Experts of a small language model: 64 experts in each of 8 layers, 4014 steps.
Below are experts of layer 4 (counted from 0) of a mixture-of-experts language model. Rows are named router (the router's row for the expert) and show model dimensions 0-63. Each number is 200 + 30 x the weight over its row's rms, rounded and kept within 0 to 999.
After each expert's rows: a language model's description of what the expert responds to. This comes from a sample of Wikipedia text that the model never trained on.

# expert 34
router,256,194,220,208,236,175,161,158,207,183,198,288,163,178,228,237,186,154,181,193,254,210,168,168,185,166,185,200,156,201,148,125,177,223,187,168,236,206,209,192,183,181,190,209,209,184,184,167,243,208,175,169,215,222,188,226,195,207,172,213,164,240,218,186
What it handles: Line breaks ending rows of tables and dash lists, especially after closing pipes or parentheses, before the next row or item.

# expert 16
router,137,234,257,211,158,200,224,219,208,152,168,195,181,237,250,210,164,209,164,187,169,193,150,185,178,181,177,206,271,192,219,189,176,206,200,171,201,207,251,242,175,217,240,178,183,148,209,161,225,230,185,238,211,162,178,166,161,150,203,238,235,255,211,211
What it handles: Sentence-opening adverbs and transitions like However, Also, In, After, plus which and who clauses; also the arl piece in Charlie.

# expert 11
router,204,188,184,237,266,171,189,198,207,209,185,184,183,211,189,199,219,224,241,243,180,168,152,202,225,194,179,175,180,220,211,244,175,213,155,177,160,192,220,227,197,181,170,162,160,227,170,208,217,182,233,203,214,164,228,188,196,156,192,201,237,194,140,229
What it handles: Pieces of all-caps abbreviations and country codes, mostly in sports squad tables and results, such as SEN, USA, NASCAR, AFL.

# expert 2
router,214,195,179,177,201,191,175,200,163,189,183,184,223,169,194,240,163,194,210,149,186,156,201,211,209,160,192,204,230,182,255,168,234,197,159,157,167,230,192,188,179,225,270,183,140,183,174,186,210,242,164,197,228,210,218,157,227,189,204,187,231,214,237,182
What it handles: Head nouns after "the" or "of the" naming places, bodies or groups, such as County, town, University, League, family; also "le" in Isle.

# expert 45
router,230,197,191,205,238,159,218,187,147,162,200,194,186,198,202,252,175,158,174,146,153,191,181,221,189,222,195,188,243,200,221,223,229,165,246,163,222,242,213,202,182,223,209,168,146,146,193,196,219,184,180,194,207,237,162,155,245,236,210,172,201,209,231,187
What it handles: Quotation marks and closing parentheses, plus title-final institutional nouns like League, University, Association, Committee, Conference, and suffixes -ation, -ics.

# expert 35
router,209,180,173,209,198,199,229,232,185,226,184,170,183,250,211,219,155,202,207,194,203,184,185,213,208,255,192,173,250,184,201,171,213,145,155,177,168,212,206,236,203,210,168,302,206,288,247,218,195,190,238,232,163,259,184,262,131,182,214,230,190,235,171,262
What it handles: Prepositions and connecting words inside running text, such as for, at, on, over, in, between, plus syllables like -so- in Korean names.

# expert 4
router,196,223,207,219,235,207,217,146,195,160,155,229,190,251,206,218,228,165,143,185,202,190,189,208,246,203,234,189,223,223,149,182,234,230,201,198,176,242,162,251,193,219,212,178,206,158,168,234,168,227,143,195,222,220,196,213,226,205,210,222,242,197,221,165
What it handles: Abstract or general nouns after the, a, his or their, usually followed by of or to, such as record, cost, role, service.

# expert 9
router,220,240,237,249,222,198,186,211,183,187,231,223,158,206,240,237,191,185,162,234,232,207,174,178,259,192,179,270,186,214,237,245,209,187,217,156,228,215,213,227,264,169,188,186,233,185,189,192,140,236,160,186,228,170,203,188,208,200,195,228,209,164,191,223
What it handles: Word-initial lowercase or capital letters like n, N, par, and infobox field labels such as Coordinates:, Phylum: Ch, Screenplay.

# expert 48
router,163,171,174,272,211,189,201,177,211,176,152,168,179,177,253,191,221,217,216,201,184,170,255,169,229,191,218,164,164,239,209,210,166,249,187,183,264,201,178,168,195,230,201,177,237,239,210,241,227,193,227,177,209,234,180,220,239,244,188,230,171,208,231,164
What it handles: Full stops closing sentences, paragraph breaks, == heading markers, and decimal points in coordinates or percentages like 100.00.

# expert 56
router,160,223,208,204,206,219,195,205,235,146,238,176,212,222,213,152,165,206,188,216,185,162,177,200,147,202,259,225,225,220,186,220,237,215,246,162,225,226,241,191,201,198,197,187,212,176,204,224,204,182,179,265,213,228,236,120,170,211,191,188,173,195,170,173
What it handles: Compass words after motion verbs (turns north, extends south), object pronouns him, them, it, and nouns like home, side, library.

# expert 21
router,217,182,246,203,192,159,173,203,195,168,232,227,204,236,220,177,172,185,237,211,188,227,229,181,254,213,196,258,192,231,236,176,201,181,151,204,200,233,167,193,218,184,163,167,162,161,195,224,192,197,191,167,225,259,184,217,191,220,204,212,156,180,154,168
What it handles: Nouns and name endings for people or groups, such as John, player, brother, President, club, capitalists, plus Record fields in sports infoboxes.

# expert 53
router,182,166,218,220,134,249,199,210,197,161,176,176,176,224,207,222,189,180,195,175,216,202,168,223,213,149,188,194,205,250,215,214,140,234,184,240,237,225,168,153,180,205,166,200,164,149,190,201,225,196,202,195,145,207,241,214,226,190,205,194,242,219,193,220
What it handles: Digit pieces of numbers, mostly the last three digits of years after 2 or 1, such as 2013, 2019, 1896.

# expert 55
router,198,164,208,189,182,180,159,219,132,216,148,167,236,153,174,185,187,213,172,191,192,197,200,179,181,235,241,172,189,243,225,226,228,205,203,208,258,204,210,178,201,209,230,215,204,251,263,203,217,199,247,178,222,199,221,193,177,196,193,203,179,196,259,219
What it handles: Sentence-initial words like In, As, This, the com in web addresses, and odd mid-word fragments such as up, y, hy.